python train.py --hidden_size=384 --experts_per_token=6 --hidden_act="swiglu" --normalize_top_k=false --routed_scale=1.0 --balance_loss=0.0114 --rope_fraction=1.0 --qk_norm=true --parallel_block=false --init_std_up=0.0258 --warmup_steps=50 --schedule="wsd" --decay_shape="linear" --max_seq_len=1024 --max_steps=2482
Below are experts of layer 3 (counted from 0) of a mixture-of-experts language model. Rows are named router (the router's row for the expert), gate (a neuron's input weights, with its number), up (a neuron's input weights, with its number), down (a neuron's output weights, with its number) and show model dimensions 64-127. Each number is 128 + 32 x the weight over its row's rms, rounded and kept within 0 to 255. Numbers have three digits each.
After each expert's rows: "mostly gets" lists some tokens that are sent to it at least half of the time; "raises" lists some tokens whose logits its average output raises strongly, later layers aside. This comes from a sample of Wikipedia text that the model never trained on.

# expert 122
router:156158092134168128122206199092197164101068110103108094141140084120070137152129132128123138141144098154144127087175147166092151162125134157106146185151129132133109092121139137142113079113102035
gate0:134080140125064077079131141121130091105161187110150107161153156083159133101166110072111110090155127140118135188124098200098127128154142187095112138130107109144184140142146135181095158141182097
up0:170122098102081079098162125137122130099147165187152144096133108052110146101109140077058158140066101099170130123083146126157130153102117163123124108180118071133107121177139073133084168105157158
down0:127050086163094124111073123147152019132058099129074108185132202150049125131138185090170133135176150145117083096152138136076165143131130111155136142121113123100105125161190134077102106172073066
mostly gets: " part", " list", " Class", " front", "end", " Pos"
raises: " of", "ang", "ress", "i", "ere", "is"

# expert 54
router:154112101159087102145134123134113085119072110092163126147148088149131173161106154117186122075154080120104120139145131117150199097088110138103145119129147116105074100145150158128152116075088117
gate0:115095167120130162117149100110144177122152169112131154097121106106182125102068119122143092098172095153187163137145093141208114148068119144103136159112104135131144157085095105113137142123071169
up0:134116172164142123125064107094077163169135174173131174103148103155127147121053117183164102148170099101145141140210130139180150131131102139100154151114168132132132114095074165166115069050088136
down0:157123093111142119096095139082116121199139215079156125149119135067135135166145098160140132142118152102124077105121120166171162145113151121074129122166080145130118129091113100123159119088092099
mostly gets: " at", " in", " At", " use", " during", " near"
raises: " the", " least", " this", " a", "test", " any"

# expert 12
router:110124103251109181167115082138094121133151098087106171149142120141162090163159120111092158094175095138046124086146162153159152072131162137158135096133140091154146114131137165170104184124123128
gate0:156184211137109151146099088121147130152197138120175135068109135154066146104102158149158088083071139173131161152125137103132101129120122172127107092139148124087111133148134132090201159168072092
up0:141109087121186161157134125133141124110058152111123138130147139098153155096141155126129124188181149151118147110089120148090208118119130095121095156137141123100176118132146057130104076129115115
down0:112077140103146145134178152094133143099121091093071152092169111100157114144091184111067122140140141121193158146077092136208115160168152170144083176149163093160121089130096160088122138146182129
mostly gets: " a", " it", " an", " film", " It", " A"
raises: " single", " new", " small"

# expert 121
router:053110121154113126130154112161095127133115099124164117112170121157072147110085101076130060097126117120096122123093097102169110166110033099093164158177078121135176097141072108153113136166112116
gate0:140153091123155080086102106074139129139156098143155123041094157130109104110108171104168117116079101154143192108159072134125129117167156041143086117163103068186150112153093142151116116102132147
up0:100140106104104126166206106141143138177096177172135135154115115088138164110144089127116087093110102099111073148133143139160146163054118163118129158074112157080140170111180157143145096092128136
down0:166083177152118096098174184074089158140112097094177152123146123048127135111198091104099152140156144124116078132132124124071147147138139076146145100117159107184156140100146146126149137118118092
mostly gets: "th", " on", " he", " out", " part", " On"
raises: " the", " a", " both", " their", " an", " board"

# expert 111
router:191136082133152171078089108098177074126172111087116164071096130135136172158171131137178127113191132194136125056133144176144109100133159119122169132158155129165131115129128118074128114171184115
gate0:072112162113167065107138167131097176160144127148052130169166107114164098100140090123118110152132154151131122123138122110105191087098108117154063131154159107072156176095133144171116121107154070
up0:124139108149140104155129059087110162120153126077124166103077094111115135129121104135097096150083102123137149147127093174127196145099159068119116143121162125110177166122135070128141131063150098
down0:117148154103173090133090166109125098128114088149131140109126182134132191110099106159109095147099138149181090099169099159121159103083118148095192211144093076105161090069127117121138094134103112
mostly gets: " A", "to", " de", " re", " E", "de"
raises: "mb", "qui", "id", "mer", "par", "ven"

# expert 18
router:108140105188145133217172152154095096142092124098128135189102142140186074105144084120085060143072188114097127130131133117137092149189161105074114123132117184130099143139133080118089130064173084
gate0:144132171102181135095127169174092157094083145133101142120099139126140092132096186089133164119116141103123143078112161120077163140133119103167141138098120136151126140155168141077122062136107136
up0:132138098116122115136064080097132142107112151136124151120120109101184106153076122134189082127147146094127122106107105144169145147115151074136075107111166132186113169108087130152214112148155106
down0:177156176162139147129179135116143133131156175122102131129108114127072135122138128095110121132163154127183147068117154121084142075079060122088155140139147104096162079112161094132119160158132159
mostly gets: " she", "ić", "ford", "illa", "burg", "ski"
raises: " factor", "verse", "ther", "vers", "ub"

# expert 36
router:096131168121104085137141127131125096087180173086144113156117163131154087155159069114163147172136185104184156143146178103123114085146172118149143139088164084084143118143088116149113112162123103
gate0:170090084154176109106191129123146201124123139092081184145100119079111101119143139073124103058122066120068077136164153160111146126122171122067160105152093120164146161119094107083098159124092145
up0:135066203152121119144127156097116126098165123108114093116109170078184121130188147102151125151138039194180125111117171070151150163101166168122151116144144117128110184153235097117106191101076122
down0:133111100143118140116122113139158098119146096093122165083108087186181147158062115080088228131132130129037121113143135071110129132139104122196122095159131129071173162109147093143071174082142180
mostly gets: " it", " U", " this", " they", " This", " such"
raises: " latter", " area", " section", " time", " year", " same"

# expert 96
router:140086078104090126179166169121155101142085108123087062134147138108108049143128124173106136157134090078125117146166136145031148107142185142108137112177112096116095077120112083151113116129129158
gate0:141130144143115111160175176156072199148119108114147124159091145177141089076102101131084134189148098185154121166123152130157094117162120144086087083113166101129113096073176130144111124134142114
up0:136236121177063183077078117094128143165084127113169161113167134121109107142131108098073139163072138136133104134096135079131160122131128151178148117136167141138113101127072108112155145095148102
down0:176060068157119057133128148180074155156143152116134189130080105159147166090106110110133129138182082148154149146081150144149107112098144097099169134159181184103147125131133135168131130110111104
mostly gets: " all", " first", " only", " new", " other", " some"
raises: " other", " times", " kind", " of", " aspects", " parts"

# expert 29
router:132119159103104095119133114136138157128138086146115085083189144107079091154116063173109094096125141099123098152103155153166134082128142150101110122118107118091172103149138170149177098159091086
gate0:149131104090162056121169105081120105161151123089162106143123100136050124135141166129128121097143119065154167113150096123083090153142085108128134152101120120134166125118174121105150110120163135
up0:162106131192076121112080152162137152104137136103121165127184123114157091186113097139127100185114164166093117120150165105199102084092127184099109145137098157108127152139099175128110145130152115
down0:189102149121145106159162153066175140162123118146134165142088122106115233177144158050154130067097104103215096103128164124076143095096133123176194082113113104114239141132104081091112069083108078
mostly gets: " 24", " 22", " 26", " 25", " 20", " 30"
raises: "-", " days", " "

# expert 98
router:156173137087132114141200159099192205147136124199092114173132153106072173112080106108114093126113123125147118098124127112161139096103138187100114138183118112064144164129171084130111101085099043
gate0:159148144188115148113226166122131055100128119120078111099156101120146119125182064101136104145124158167074075096120117126175106153129140109124178121124133069143118137108142070157084048115150109
up0:127069113090169109159107159154092154146154125119174140138153162131120139129088130102166179123145168076115116107127048127051137106156164094100097132108165180138133085118103175158132180138060099
down0:148177106114112078142111118160185123145112120129136070156120121179069137171165134130175133159121063135179104112141192154154053160135103179138121182160070125150092147104088066101161118119071090
mostly gets: " development", " research", " style", " power", " character", " range"
raises: " on", ";", " |", " (", ".", ","

# expert 33
router:061119118130148094097112139135140107190164165067173117136113163183129077080091086093094125144151152077133155166093154047195155129106133181152143180161170130165151138117129123118144126132185116
gate0:118105155064171112153186171157193082074092165117129194129074086103133142131138167162166111124108129140090182182133127148092121082120128136145158108037116108084113126113106135110126118078146106
up0:161085166212158149190101142110140143147117150087092121175174067172063106137090142139074119120124181071122153121126157197145149122147086028123115120143179129116120174128058127125145156097089135
down0:082130090126079083174135148111145150137100076095089126098164128082143130121107104144151140120087166130156111121126141083117150130155093133115118112116213121155125151140136166180160135112086113
mostly gets: " Pat", "ez", " Cal", " Binomi", "jan", " Pri"
raises: "ule", "ul", "illa", "ur", "itch", "ating"

# expert 7
router:146149117074063122134134159106152082108136160179072118168124137152120087140118071193077093117104145085148090117097102174102138126102160105094114088165138078080176115109103107139110148177113183
gate0:082088134109169147141187138144145120204104142117147128118130165102214120105119146104119146111156067096127164188131111104134182116116103114111161107148077114145101136117135086117126139080158155
up0:121159138145118154112142085036139108168127090096093183166147141123197169103112142098185117081138103087168152142134144133111181123128096087170089058095106175219108151163157166150119146139143109
down0:139097162114160156129081114113111173063164119129120166133156130059169183133106126180131152115150174090140089096094091137117133144139172140137152135166174166072142118164124139160170122157127132
mostly gets: " also", " later", " only", " such", " including", " both"
raises: " the", " those", " in"

# expert 37
router:119107166122077069139106136110139129140076151084201109129082091132102120127162036130118095102143154118146130168145074148107092105076115158231147154170105107114143111081054089102122098171155157
gate0:144125176140099176093131192170176125161120123123107177114128175177115115113119177134127111086168098092145184090193151121097112181197122094110096140107102115155180128137143093098148148113195093
up0:129145167120125141122158054135121113158142075070233154118100127123162091094107186036104076095151141142133151130107059096168149160110115147116131153162103088155161105090165181089147154146151125
down0:173129113153115119078165201110078168079116117106151098144137134064141087125145124082140100110075148122055150112131099125122073153044087156114170191158181162119119103116130169082093135156146090
mostly gets: " after", "On", " due", " following", " However", " On"
raises: " the", " to", "s", " its", ".", " in"

# expert 6
router:134162071107126090125159168149111203148150108131100086134136103100105134141153123098074144104118093106075119070155110155117082094099147128094101116083142155108141133146179169131149123079077045
gate0:143136124142137073095122126137148116152129195115106117108149176098051102096080139144149119107133096140153181095101106054100170100083088112113077124159158116215107084129172138108101108137137144
up0:127117171103136095157165136171078114151128118129122149069145163098111092133090123099150132110130082155157142160115113129123138108102131120091101108162164142101137107131145169080145121107126080
down0:167104130129142117126214111174140116116159145093160117064039128086122136145122148101150155142060159085157108164093210122110146111104061083076108131127108155166133121129174143055060164134115106
mostly gets: " election", " service", " development", " office", " role", " law"
raises: " of", " to", " for", " on", ";", " with"

# expert 99
router:158188165114118114108119118102131185119134115147110094099096089119074122157098102147146123128105197104113111156091110163103086168151112150109135172139129103105150146193104145131136118155138146
gate0:130132174109127141159149116102119150103174127114110146132090112131111120152031065140179185089127127126152100119181115205113135150114129118190147125075111137136122128141170181138157152108090138
up0:097131151118119151168149112070153188129121148165172092117117119082125109070122124135124125092083148147164134132114110196117147125160138127108190118118100095133161091112132136146148166144126126
down0:132104135085125097069118143101188105117144111090084105075114114101126075160104139205128132159096149115163097152122129132092182118152140119050154189098116146141096140086111110166122108124097109
mostly gets: " 1", " 4", " 3", " 7", " 16", " 2"
raises: "98", "76", "17", "–20", "93", "81"

# expert 127
router:122146218195110110079124102129155135150150166099135095135136113122168123164174158124152109126174132151091189147116100112094152145086104064152125109124149125116144181172130091114166154144147133
gate0:118185165120131125119111171145102117100115122159046120165155102192104141081187146143164177087121195155082141085133164094127139106145103116109099131125121072089136098180149114119137157127132121
up0:158124132155089117145114090090144180159123162092145118140102138094158101145111099088164086138213122163135116134197087140125154154048111127144147202134138159142083165102144122119122078151085143
down0:113112095154092122209108155110133170080122149123190137180050195108132136120161059124123101125169133130136109095087185146203102106154165127143139110089098109106080091121157126097123136136133160
mostly gets: " however", "\n", " 2014."
raises: "===", "In", "The", "==", "According", "===="

# expert 103
router:150160144152122118152072142140106103103126120087184110154191092146101138159100168084111117104111150113099116127171194100143082127124128138154166131073104133158167126112068111136088157145143168
gate0:166148151122157110134139182114132116163192150122090109110148158085174092139137086109134135153078128086135102144161216130100180030123114190082142090139134111194103139032136100139134111149160184
up0:182143144149133111107145136136164140170143146126113097118134127147143091151137100140080188189087146149067112188148147123132138078052138209077159085165121087159116132076128073138180083129163137
down0:112160080148091122179097096144151126073128150082181134075143124128090122104104106073074112130126097090104141125121137170149161097151076120079143139095113103054102143156125151119153056126162172
mostly gets: " in", " on", "/", " In", " at", " W"
raises: " the", "volving", "iti", "formally", " association", " order"

# expert 66
router:151151180120166158126118102125183147121132175116184173087143077188152203147148125139161138126130163126145128098099172122130109127142055135137137156126124179142090120098086179156121122124131148
gate0:124106110122125181137135112156136093087090147125133130128112136146120086137069119110097114108074125117143098119069142174167144222067166152156180143130107085124106171127071145080178130149158108
up0:161085078120134078110187110130107119113162146103097121135102095109094087101060111085133083117146126164144105150135153140176152156099168181119125101134079138204134113140115179107033089119090104
down0:095113147106102099117135068169104127162141109131063155104147138182116113164086059148137116169089141146084105128133112104159123118143129111131148134129113080231190096149187133093125167091100241
mostly gets: " P", " M", " X", " Q", " G", " ["
raises: "r", "C", "tr", "ld", "nt", "over"